config.yaml
n_experts: 24
d_expert: 64
activation: "swiglu"
moe_layers: [0, 2, 4, 6, 8]
router_score: "softmax"
normalize_top_k: true
balance_bias: true
lr_router: 0.000706
norm_eps: 1e-05
tie_embeddings: "early"
lr: 0.0136
beta1: 0.95
grad_clip: 0.5
Below are experts of layer 6 (counted from 0) of a mixture-of-experts language model. Rows are named router (the router's row for the expert), gate (a neuron's input weights, with its number), up (a neuron's input weights, with its number) and show model dimensions 0-127. Each number is 500 + 40 x the weight over its row's rms, rounded and kept within 0 to 999. Numbers have three digits each.
After each expert's rows: "gets" lists some tokens that make up at least twice as much of what it gets as of all text. This comes from a sample of Wikipedia text that the model never trained on. Tokens count by the router's weight.

# expert 8
router:422491567509455492507525474527522581450525466472517542499516551501483528449525434544528443512494517557504495537516497437517457550487488517475528444453555543553442558474528514415498495483526461583453520521563576477502545510411501528537463474468482571464481496499437586519480506459453487550475445515452417483482565473500420485481475492488505493601477503484532448469503543515441488493544
gate18:492511418499446491516528434538519512508526498475475534486542521435463503441406446556422487582460495494533487438479563521486500516449519475491485447477527535532521449474536499485588513559506556503537548480498555454568520542449556493532513474498478541410449466458499486474535492445473468490417501465436525499532556457507447461472457439480469505509556490501572460491518488509466436413543
up18:488486473552422493493446417453442454449518543520531447505449538462506599443559552444515548429456498522494577529589442484459487465466493502512474483481464488500474490467488499522484490527466472438542510489525507573521472442474430582484455513512527481519469508521503465513556561518518538468499562562544517508535457479462484461513466420496503483444476489485543535439424472509426565502459
gate19:491468440551527523473574561543595519452548474520551476559501436521476557450532436506487562529500498446506457546453511410494482471473510483459472454532495528497490595463508557517486485452593488503573516502518529470528540529457513580516511485539519540464484397521467481472494509500422478501499471496530536568507558519516494441491485499524482568513440488585539456537523536523500459488558
up19:507469522457466482506525437479599530516500472545509529534566534513467510405493531503446540555506475499474538490467506527415429542505494483479450471435500507521535522488504490498560487468585506527553487487426550473466548465548473498488518501510496536479574498536543487533497476575487413584460512526500498485506463522583460461561447426500473580551447555488529467553549556531449460474527
gets: " 1", " 2", " 0", " 3", " 4", " 6"

# expert 20
router:502405549527507484503459484521577506509455429449550512443452573559462521482458482562548463480525505533498400565507538512531450511462554487476504456518537573515466537450503449474512553527529435603476463487562510527499518504484467527523494453552510518448542578516469507508444514512463446551503503534517474474496533470494471484481375495503455490507484451467444451496448529524456477537552
gate38:520460421543476484476478488465500499520456453454535459501501513467443453421476421466437430500479468486478529480430518546495471444492530472482509412492576459433466532522476515460494491508503491513507519458536549559486550539508544535563489435485518550506426497496474448477483446519489487443558565500519523533424432483407454500455465494445521520431529441458451502537537449510490533472582
up38:538518440495515581551544556497559545472574590526525494545467504573606466543507474503550523435448536487532533524518498451504580489515357507515570573530410554512560550520480502550489498512484546508478482493508493497481490481538506452464524514525472504508499514481495484541506443513452520530504485527493463429533551536556518509521557460529473497542445511542528538433545564517494506501483
gate39:442520523566525489428511540536426523577519468512516491578498569481504543417479499507505467515528562567535463522466505504507377446570488554511544473520564547568426520538551450451491457470525460512478514471467463528496473510555529518509561491500460535482617501413472480484487469502454475534518525514492507469451499476479506554514486496456431438540460505463528502484439464527490482461529
up39:443510454547422515479507491570484506573460500484496449550500483481506494515525492495550446491497538475498505457416544496520455509520455529483557514420457457482508533453499513458565504405485564536485517552501478496441458520511492458506511449510554487505476556487518522507472455444529581566494506468564561504518454417479472532585483532468472471459488447513604437479470586422496474518454
gets: " the", " of", ",", " in", " and", " |"

# expert 23
router:465490559526481490510560468521523496482495502515535552490434512537436504493534436509523448459532473545579488535504540546490472511470463452469545440512505564526492511463560483517526503549544486518461489561563513534504594449450454527547526461553502522437531500574436526500457532515507505522449560438454413437547561458522506479480459596478505552559431469487477452478529526572460527524541
gate5:443567569501576478452544459457502497482562549445472532456468522488554423529420503559502524494511500461583471549480506533493483482531496495515533467475581469503476474499527469486510469587440425465440476425577519511534491458463482523487446518521478510483484498494510571451432455485518529467541535456518437508509503543503512492544477537585483497483499398479597493528525462541466526461529
up5:520481465572489493517505470503465581531545439532476494463491544517524482540418524472527441443485507539478536573516541529356462511492509492449528523483500490504431554473497491522478531517497500540487527561445491409518522557496535453546501495520520521479415497447447460468520514502483442474467595576539449543543471465453503467482435489466440488440517449408529501538505497489558517513511
gate6:455465517439492496555568464451546475559545566505514590451485486482514436489447563472479471482562521463554505565438521458454503500512439488453489499494494544506443527477500482545520478495521508538497546561563514445524533488482461518468456430502486537506489528576507517453449538567491548495438546473471520438553556456540567420476534498477531511462520473526480418537525538403471487451482
up6:532517472548481509518499499527446496512416525491469504420506549431552505422566443494527472587538520517504574426460516493479540426394532457487482519453526491507472489535452506541439480546495520487421544482528483526466520430471501474484558524490500469554473447504447520515498608513503538549528461495550486541552515522534480512417498510543546460544558543521534499502494473471477418511444
gets: " ", " in", " the", " of", " at", " for"

# expert 21
router:486495578481527473522536457516494549462474430420483525503484581521494564458547462547532473497537497500551530465531559475567519542482458502524547463516548522498463482416473535444520517470555479562439446519597568458516543415462518497550518479453476504516480557501466534457510506465469499503453491495464434529505563426534492432426496513504441526510412488516478436470464560513473488514533
gate6:499499476489505535544529495574538513529484531461505476473483533505420549527503518515487530462527431489526569576469493414528534600435503522527471514539485450581508509533496496495570528462573524533442482492547457510474518476518556477507502552472518490543468511545549492571539522453478494594528467474496454423537510457508513471433514448412498600438432458483488556508515515547524517554521
up6:492512538470475450485535537572540416554549524451507522452456546490511512512492497488544480415489399513517542470491524518494475438490541477527552523490521461586468447561532468551504466389405473510480445461522521501480524479545553553531453544445459472528495507546556508543490465476496519506562441471425525530523477458496481501457460461458477541509406484513478492548493508467554546547551
gate7:522505475558487479566505456499561525494485482532487508568488499560524583481506601514470515545563458501534505471462531446590506523430481431452482467464436474497485544528428534445476429508551571544431511533486530387554459538485494487485479465506483570503489460469471481511491537506469504513488526472530497545475520503430474517449454527441505542489452512519559484524558410469536507493573
up7:502524502472522488492498504447455464536475497455427503512469468519452521522538535504420492498487495501542505419488511539481522500415554482463527466509451558470481476478494494540546519528457507427436431546545422426484581439509498527529569519515443551400455531504511538453488429514504426515496495495416467547446495524520550544548516491489581521444454503492521434538496482512573536558477
gets: " ", " I", " U", " Al", " Ma", " S"

# expert 11
router:498507546531480494471504481515542584426466441436514516499509584547444538397501454528564495471549514480560514498497558522503469476467496496530551418489548560498477536391499470440526516538556462538482501491511539503540529456486467500567557432516502515511550561492474489480449499486448505498504542534484464474522522448535497395450462520454433522498423451485439459437481518515463528527516
gate19:513454448502496510585579461559579524467558433562483545428489508479497562496504529487522529534469510557575543459539529555426448501441433453521541492521485545523432493465448541529499535538532550431505530530532454482501497489479551538505539523530474510448562513533507483479460493531576533483575515438488530556513491498514484451460439518468493458556491547540515515485496507505408495423542
up19:503427523466482412478470535481483546476505504453475540537533468479479456519535450457509451484519511431490458466445459516513429498481557514497489468486584476487476493443527446502426542438510573557470496510500566503512468480609487413518460545433582448483523517513562507531512520518504458534430461534502463524463469484459454473575536450516522500461528599461442454493491523529510547491464
gate20:415513502502496504481500429546537542580458523520529502492512531465472538405548502560420475468542458476560468498470506469478389480504469466516547489465485462509518524473497507510514462548523529528497574538472491537509473476522552533550498472442473477494498455417523410423543484477498503505470573464421524553511541543447460489469479563436493505552445415547522535544530518484451511521554
up20:495509487514504401509538472509406471437495521468532465508549558491591464584402478489477485555491500518407483514506491532566496550492436540504511570490555519484473502582547461518530467520460448470563479574564499548497485573509528472530446476497529452506496475524525500580474538468497482557501424525491490527530530463470529535533540474591545530463518523502517525503527445542548500523462
gets: "\n", "|", " ", "-", " f", " P"

# expert 17
router:458488588489458500505534510522574492481415452480578518513493564524475522478521426567522450482542527543495419551497512492545489506404522457501567452529475495547464493464508514463541507535562490544461503525514530489506542522436511472528477457503533490478527539510464526476428518543473472574459495454439492457494529429583473464462462554568486573552456499435474463448481538529465504555553
gate38:510473491491492525493468490500510508512497507485499482441476493502452529514490442503567461496479433520438515455504530558521439515576549497525523482436489418473438488548524507469506441551425528528457505563486461445498479549493488547464554541526448630545452501542520521481474530375533502565529441456493452482481547469614452560516485536514566528511471467474435524501488520519481512473457
up38:546375535458474533544473521505448445531533453505554433497552501443480538459486454565531435493532496554554501494465498510497486534558557439491522477475511486609413502507572467515576475533488434547508487455495454387513446508501432512482479507503525468537504471528502540466516495441536510557542477496498533465467502538547448533518561456488480476521526515476490533478579548487495482507443
gate39:556492546471478502566496491431491474488430487472506447587534504544509502549543443510538486516551548450523561510442516522489533432522495483550464485476509523458505469473520497437541534542463557476455455597533491473464506505507489508567466422483555486446545424571472436517513494523528559465505608473430566489544565520507492543496515533531513520501482466479519526506614483467515439499512
up39:545531454482491499478485449501521559523491561492508518471566570430485556509472482470406530454527508413404447521529548516493518515540521453491543487483563494428578503490497478484528531596520478459470420510417439509519550450501439430539492487562556551500480494508487433473510562472503520537524480460452465549541490490525505461485473521533512563508507480480532560487511557477435535448530
gets: " was", " to", " is", ",", " and", "ed"

# expert 2
router:455467578565475504462508505504484539530505448522515557474453537525464544474526397527548481488542509547528449528541528457563463501478494476495556448506533501584436543442562490476532509474534441574471495525540535448504534445428498527487533460550506547453504536517441561465445491464458542501441536504426478498487571468534519472453443568489508544476470499490483453433529525520460495550579
gate8:555523540536463501546545487520484516494555504529505537489460491531499535484459551536533600481518492533561539455508437526484589507458497392541546554507518540566489519497534485450552499479541479543511480578503511464464507505449459487582556461419583505471516564491562501500545458555517565446460572497460488503450490504452523535531463533509464534514433452473422494510500433504480494446473
up8:553476545526420535420458532463489542575556502548460543453523498486482483452460530519474471526562509505525515576492521571482498531519481419541573524503550495552543556486513491457544447485485492500471532501464503503453458472465501477494606501489553435511520549547530523519499546565500505473538572508460527496528396517481488550434461474521454577501560448515450443515547460522460536451486
gate9:438501499504527506442461472496474478579539438451557542498492448460425490491512511478464469577529488536527593566472495421529516533544462440488531428459483517517476470474565442546471503545546469537431434527487542502539456434488553529506492515535555538488522569539484498475494525526477583486473500560481546529471538431463446518515468527492497525556469497504560537479507464436535457583539
up9:496482564444447512471530500474458518439487499495493515484522560417598570607501521503563442474539495457508512471539518521493509518437502482496500516481480507501575439553501484509525541534409491478529435558489500452449517461482534540454425519520465569487522465565443511532454464475493487502501486533492493513560441514486552496430486499513505436521549512541568543557500542473456388543524
gets: " (", "-", " \"", " re", "'", "\n"

# expert 5
router:501494587501535505495492459498486587448501448491570531476503530538399511506444448538553456509526472534530498547537552535476474534483447479531584465499545512486500496442501493473522521471511466546530483544534561497537537518477485473559518424548523441515484492513441504517488553474490468508480503479472403445590560386527495475490486478543468519528480395454570460454498527544463525513542
gate6:467458486531534544503547530482528532503483482576515495514477419520462453496525456528458489516494479527515465492594474579406518513463506539448512489471574475517477497520542499484525497534551492526524467502456571524585473518523435515429525434545427453521538497481435549486435566512535575504531562469521396494506470475516444463541546508547509468558492465447579463482439539511462503519488
up6:506500516503555475521408456508385487514478446516536538517532531508450472474541411495535500458444490449467499516436444484466513545549550488491492503514487545460434470556496477402489552449538514464481510508478548474485440558470502537467433419524484482473548504481520483474510537522488563515531593469459573417482454497458426485481465517543499534547519471464545426463483445469480497461494
gate7:512541528532503556495453478416585529499481476515524467555489478511502449521465479468509380527476454490519546522513480488416516517427512526513510499458534515562569484551523479530548484506550457534491465564519557484584531565425456490517559483445488495578524582519411543532506479555561436498438493568501503451538466507496494469476548462520462551512491478510552507444495493449455512516505
up7:473445485491469487512483505490520484519474517502451494512486457503536509438459444457461597532459459433468498495401487583557460435506575432598540467550538491443479514479495524420507470518468474450453523471541501537484433458564580456477485535542510512474410477444458493476531492568529463518528517425459459528504468473543448480494503548518517515522570525514490535530463478530571498472497
gets: " st", " St", "r", "w", "st", "n"

# expert 3
router:442482582508521482535524458497596500445445413452526546479477561572446537427549475554539456439555519504521484535554548517553468571492522456541536453512587537502495522468487438457527542552525505510491456508554545497528540528457492475546469477512460512442513497587493517476468492495490439575478479522477484494514508487518495475482481554515510478548466473502459430417423504523457480562520
gate4:511527561479511489492503524553545518494487439503452470460536358559544505462540475517493504461497495570404459536517540442536448453497576437526511523456469504520548527457500499491476500489456502507550447429488543466481527492511515550497556488470521555487466531532509590477553571510497517487508554479450581462523548491575496475422459491469560485437465510573485434506501505512551473539523
up4:519489523471544434491486443493485398472528568487503519466535572487484498489509445547438549479553487535511497524500519458381512576555553533476502554547562501475417454457439516486521521485472462464523485498536509423523500517526578523480495473482491444503492488499576486488526495583515498479461477419399416419544528505499500495555449474463497469475550503466520493448492541455497477500471
gate5:460489498423579515544492416448487513499476516491512476527477549468523479493583464507535459489567473500437525567514529503471548559479524499498470454550554541500551522564514564459498468538519558515573464466535471504465563557463512602558483490439476501451458487471500490520544534522508524441487582498487538513558571538456516504503542480480544495517453468546531480581502551533576521543431
up5:576477492518454539553515462476493527538511505483557439546477438507514455431492502540415452471547513442530464463473569512514564491487511427525600504459522517511589472466504502463480491419551537503466522476575501550598536466472454569465555568515485489494515468484478553520479428518455473521545544513509496518492465548469519565458551487486478502570544492487535565550521461495514488491444
gets: ".", "\n", ",", " |", " with", " that"

# expert 18
router:513514593509535524523493388472491595442538457461547523525498544540427552478475446523567401497488473487549485523551516501527527540468488527533559487473600487515474546485444484473479508443526475506524492517533510436533544468483454505559481455545532482443476497542481524516388505495439478521491459510450453510503517432558473482480476504512518505505485476471560399478500492539501518576547
gate16:532501506595525501515433468416560545515469453515531490508525543524552459523477473521534512506526486549435534516536512511491454476513516508547544453409447513534480505560422483499490546510415437479457543598461512469351526496467500465523496521548461523445521501587553534540457480480487520473508522472456455472499502473511488498525494543412548469583479498493520496549512529521474464527533
up16:517530438465513482470506489628510497561479498478539505447536435462464501573543500523500511462472420510491476476472471480458471468482513534437538481587573535512552541422482474461553517466585469440475481527553568586514508530493553479471522487540550453449479507496461462505548486475543449522589477501521458583490520499434556557491544492517468459472487497519536472450476493505502429487527
gate17:479465520438489490544469457476467514458508499394520498499511533507468439519475467528558564525582523518503546491518486495502516478556480502439522395516509501510523442535401471451490489518470432452481459474500506455499477553545528458553484512481504488414557522533432498545505576494552409517431452527528468438445543515527477458544509492503535459481512506419464512527428448453509483522577
up17:553477540497470475513503495530489535497466458487503587382553462429481562521483545599556537488531500486465525485529543460463459530531459532529538509545458510474511543524470475499488460501440533513570465494513429533488445535546487426488501441513541477577477483456544554498519560593544513541560484525480500492543476498526504546395464537496549512546514490571486494515422468455467514527540
gets: "d", "ic", "c", "it", "g", "t"

# expert 19
router:395518561562463487532530490507576565472396508507525555492497589560436545473562468554504474472524565578470450495462575564491506488502440469537543452519518541542481502473508484484522532514516488595493522479514542520531541534462460494532459417536525554513567553490485536502488511472491528542457496552445472507519525450550482452440449517510529492555505497454519450460527505496441498507480
gate9:460527538547527471480549468528564503438459598484408525487512518478446558388518502454531475536470480479405471543494565481512507449540481442450487482503495508542447454513486404491491512492455512519515494500472511483556495571506450476568436475493459528496478534520523464486416504452494597470453493522551454529499535483516426502472543456531532488498524477459514453528451555438478456524539
up9:479535508472522502448489470462485556494467509531543560509508475561543480494521592518478520424496543490465524551509483523508456399508461468516543467534480535490543514452489479494461533527473514452529465496516489483517543451552580523541486537487452469487436475549477563561476535558559486549481573503420461456491438487514503553435453521544525506481551507559546528446547411470574474600538
gate10:458463546518434528470488557518479523516451509538508570493450466520413518524538492467558522502524507492500575532479588533490500512544500504506530522474471525535498440491565483505429639481507468562522514498489397528498548531511477541537522529527492576551451499482482517511496566511493467546481512539564550590526481612468474521514446497533542493557473544504493571459513478470429495510506
up10:576542563467485480452481545538466416488487486496440509499478452461475511502426446563505518516463419466493472481500456491500438481449510503483488529513503547441488474417496485515483558559544549491487459574473499490515479442533517407493501546526590543448474533511493526453469537493493497438529515515537501532499574547538441427451473475528568500486590502545459452537456554553502436544490
gets: "s", ")", "ers", "es", "ies", "\""

# expert 6
router:507425560521525494538532468489510492478429409490543521445491532560439536502562473539565451500513476520511459554529587503518489544438472444554515477521527556461430527476538509535507514550554462566456455498556532540482556544451459514504494494510490488451575508492465495454531477486502485551447549440460432483514550467520493458441455543516485479511462466433503437497484559547453452551571
gate4:481443478498509534571534459469534521448480508502505538453491479487505515519446470484522461494551505491459501529524549464455530609437484448568554541535511521520438444498610492561495368497512469525576528485451502506457501536426500498454501535485530491540415479529532507385528491519497475512449536497502454489513469438537471480459481524527550456528519518461537416510484567524509462484527
up4:516505466478511567555529473503465487514507576512506548485577533491551543482497544478489536490542513499516514590412554519438444526504545512472517497447492553537604487528541564444559530449545428497568534509523524535535525570493569509471450507505459455509583461501509441529542518506393574538475497462470527518539492494478487464491500460491568463483462523475467497449542508428462480539511
gate5:509438529441545476527582568451516501441486471521444474507462511531431481446544489487493448552552519426483509489422527521525549470507508485601463467517544484494500506434513525474510526486498516521569414440471477539429536531506482519514491522526452560511524491463521566478575511516529484520453587497482575481500506522503443586476519524553518472480484512488472422576510540584484455503550
up5:460530499481566522554620497512430523474509527470499491457505488451568522442524582480521442509625517512525565533500461484495553552517497443452581481561507525527537477462470546489410460479484465481457567432474465463468594482532456593485511489451518537480499473508562501488451515483501548478494519547518480527478506527467487530504548448501551472499528541561511493474509455459485521541528
gets: " C", " c", " F", " S", " T", " B"

# expert 16
router:506498602533514515551489443482519612441477481474579549539514544531468498486521472552502432533551494524494430521519523489525520491484456498516547477500529531533466527502467503462536506492601464533504480466548499541547568447471486532567487431529525500510533509522477516502401506521424452555484494560455416466508542461544452457430432493461472471536479459503511415472488496505463448492555
gate12:505458542530495477469566488472539598449507508479479499546445502489499525481450483545508438472561514470483505521530478442577515454528551451482515502493462516505568588498543544426449523444520523591442554401412543466566507465479500555483522538534550438537508507506488530522482567590432546542495517453518507542493474518503502487479556460557517467497484531476463450530512461525487460445509
up12:490534500469472472491530449425501492443519452529567457486507515463475489465565509523524488480506452562523513531425567497539593564466451484519450508533493493473508503525476575462501532486432473454549443567449455556526504488510414497506595477455432488511449526452487430451471493501475494524583478509481526496509506531480448512554486514488549534506541475483506576490413567408490517552536
gate13:532467497452554515521487472446423479445447479433538514564504504445504518476429462509523458531504496555442575507500475508515455503466510481497486426510425554578452450537489514512495451555526515506453469464429482486556503450486438534560531529475589538534547551542470522546524468489416453519465513572458489493493500489538559528502477539484502462538478447551505438464449465527599474543499
up13:535516513549512506535497442512564521461488523531490596553474535539541552525481563450439423548485508555522514458454452495484484550503429476464514472518448476512548539510456477517449449502552469504576478437529472494510504494444594380465470505461509473496508448543445544481473516528521431522489503451423489482503501492520435515541479517542491442537524538605513471556481486474557533507453
gets: "S", "A", "R", "C", "T", "I"

# expert 1
router:467483531541467451506525454525550563451449507493556532497483564524456536482553478553513412474558482518564415506484555556512520560455494492520533465507548593552463521485522463481524542510558485527503507518516504472531553474476441525567454442530538566489544510507488498512464499497472499557455491487437476493535516464510424487424392494473544507518497467443513433496518463596489452556553
gate3:502480642487398473434465487496547567428574532511505510559477507559525474522512438494493507434551441494528539533391497463471525487449557472528525511433465510569493505548527498487487451465601538511506554536521514438531556491502524491519465497505503528465550492531493502487464566477537534486486451458427519519484512530543477503474495474505533452496539560443558497486489505525457430517486
up3:451442459508501508564479508436529455437455506530458455519476478528526539533556493500518502526548507516543531504429571490575563525534494511504449435556513424492560523511575486548526523443521507521546471534468516513461570538482545442439461509529503511504486413526462446450490565388484485444562465489557560495527489516514493452409515538486498478513568514476545440511547501477490545524509
gate4:468501537506441435494499502521502485498539495488521564511498463491513431473476444520505523365509503589536505477506528508495470584496495424552454578480529505546537514531542498458542465516585492481552472467542503536528469448535443477501491559522517504499503484496567486477485550527541486443455468476540434510511509512509432578517397472454565514595488564445511488465504507526441555543522
up4:416538534537553459492560538449557506457528499466487562472456508453467496527532425516469459490490534479499510476463514495452489529525446460561459572446515579501524486462464466394532535484532527510463536520427501544537516535519466443514516453553517493500464512487527557593425478488519471532493515403436525499511468559457452525502400540478503496514484500591553518493499531451446497474479
gets: "ing", "ation", "al", "ment", "ion", "ity"

# expert 10
router:442451493493493452530521460538541542485457490497523561471451561545487518460514481536505469452565497554516417508492604558553525546500491484529554479570502537549491489457473445441543564477490477550478443518572480488530575440497509519526524461587481474461489521536447549477471553515524472493475513539454475466570503458514494485413460481581538573528506470504514419478474478534473523555539
gate8:473459465566499489433541537426508523507486485517521477525437487531541418422484526444545486518483579572488479536488471530434546506488493478548557435465520516510494488379477527503556578469568478499449527526577436488507487439519429479460587469513551465574489503451515516509510515528495446519550440449491503500532525459481501459471548486517551481446477451468515520513530443473500553522467
up8:553428530500522523525460563544570569510529533482566555474466457498518493442500519468527514429459596472542459509522541525470509525514515411482535482491526538503590430477486477498510523445519502464515430534600434466521456522517450478422557436506504515446482538523478497530569436561506481462507502445474488485542464490496529443489505525533483505390512470488523537466574461481506492470517
gate9:443483538417523515473556459466506497465553495500444531525473479456412448503430570459530473512535502476511445531531549506551575509513538507528511490559510523585437495569548529429458601541456445492537487499473464455522469492490452465527525469528459561463490432504457471483473496500469479539439433488512502475524445461534511459407507477458536560492509501437463451483475486526507539499582
up9:520513504491489465560464477543518484527490573497577541480475393498463517486524485527447494556524496579486489449514457501468481533408501482493461476512459492450521497460430542493510459532431510492498468523539627500435503456530540433491527448451498471516521480531411468452499500467454492477501502479444525513537508473391489504473549528489503387444500472500493555423566527467500540477487
gets: " 19", " 18", "20", " September", " October", " August"

# expert 14
router:472452564514497442522537468529536509444495495412557520479445542519490548443546469536570446469513487501581528528490540537526507602473507538527519461512588592506460524442489458467534568517520423556445457509539513498542551433473400521537503501514494543434566524502462548477499505494467498573473490536495478496503521466510411455473485527493495516495467451440523471498459524529479499545543
gate4:504471528460502453498470430475530467474494532514547499571522566503539525494587484505552520506481526510498537535451565522560615479471485536477474499517458474501458493448578522585530504493488469523453460560466498485526529509509510467493471501555522448507569489513499421535481464447429476554518474559512434578357514490528545486561563491515463493476545532459485467416500503499515467528519
up4:485519476470443535444420445494425505513518470447511462544572547508474483486552488481473477524465570515470510485494561392453547511478532555408551573477568518488493459471490526495536490433511481521540457522496569568509504495474488546558458543516425511505472417495520567510523459460550484505479507511524477472520519585422525457507446522515579523488463457561448529468501500434496508514521
gate5:500464567491516481491465575445542522459512482427560597534412554458508535510584450539499518520465493547530597509505540510522484545485470539503537496515496454533483492553427509555532584433498442525444568504466525463477440584490505496407489534547526509461508485512490542503447534513502522484470563492468530549485549553488467559505561450445545488504513483472500483533477467519553513549517
up5:439531524514450454452513502553522550415548490487465483432482491518580439495474497491510559515511505470453449496453618542472486510558599487512519476525522487416557558454455517444458538467523523591512510531479486501445497527489497473494488496549437490511547468462461494456502542517515490482528431467461553521584545532501583511525487450506478530526554527472520448588480538543532474481486
gets: " the", " a", " his", "ian", "ed", " their"

# expert 13
router:484467528569535530474486486489517577502520401486463536436474547574406564422490442506561462482531513504493529515572548505554401528510487449524510430481558509516453607449547495495481473494509472568499515537550569524495530456481512516503519457539490538474498533512428495545469518444505489507478495505509439480570506453470516489500466488439500497553498440514475457438457493558462513557531
gate19:467513458553495454445578544578493479518499558520435542588525487486498548450501520477468483503508588516480462588517510485538474530434512431475471461492512531525428567507541463500507447519500490501486521560514552522508523459507449441546504478487517509584466523449521432565488469503478517497474491513567473441562560442490541513523451450471542463560516436547456443481490494529453541453575
up19:532471497541551491497509472508513544478516480490588510477519479462538499514497529534515470480520528456453528541486462525473481555495482471477506490497406451517415578483530474527481448553510360524541514519547430376476519484559492421509508480495497425533574537488541485449531490471498563510514427544483465495518463495460506543511555475523546525502402520518524491417483446556498530538468
gate20:551444465551545463535502487453561442514491434457540533514517484475478469443537525433485501544468501515489497484519538435508547592491515470438530526494515498503445493496484471514490520426489467576490429511543533438510481463518547497450501420549459498515456602564541444477505544500453454544519525479475504437532503489526514416521489576435497526469587444531520465488524480509571469432551
up20:533494531563526517515480456483547456474478468534514546524470543499482505472577489512548494590404556463478459526511536468478558560575502496482456556497491540508453502489570524553485507489500547538544448552501556487513536544572545534481465398493446466552448520555494436448499509494415473534475512519476509477511498483517575489503450488482468498503518436460545484461439475502633464513525
gets: " |", "\n", "==", "-", ";", "==="

# expert 12
router:424456559523455446532557471554510513485450467477491581497459533533456539495508500599494465450520517584531452547501556543537516519514442460508578453532514547532457485435482437477500528465586481544489488502566486460489551497457475538561490475550446526454474543524506538484493536462515485470434535497461444517532578471468484465436454513552488529543499451498507415489526530528429505542517
gate20:535467494505453506508483448471493497480436475466518484557504587534440463518507492457469471461415475546484555432478552524538526521541476460570528513575547535542456424487512507451458426537500491486526502480481401504482556512444504527507492529365460471481481453495497526535491590525527437519534460463467481514479430508526545505473462513468512577542545458483475480425466507478522531481433
up20:491436418557475491504514444484484515498519533505496463538491486563494493479507554501456487486460532483470456495408548468578499532453473437558556519528454528502485509442437491486499462597532464508492511543579457519497510481518552514553439516466480438431481521523550567537537598526536465497476461476510487468440494492546442490494507489518508483487515495562544600431581438497431542465497
gate21:513426508426455558538491470497522480568530508605527564530539503433478560390558557506538493507469506544504510570534495565512467444429513502541506417509502536520533507558520486457521461493469533551582527525500525496581505491525473551510486526526499519475513482505432525513445488474507478515543447463416473497523453515552556566471519435547506526465524468459446519435490471485544531534495
up21:572536472537498510492499495534469481472471465512496438467458547477506521527424449458495505488544491518497522469473590524563530489506488495472484536443454443457513542442457564550431408520410466508454498485522513592505446481501526530494422453514493537571448469460459507503560466548495515488522430517525514455448525476543471521488546545466523481529429542491542517557474440541420427486554
gets: ",", "son", "a", " and", "ly", "\""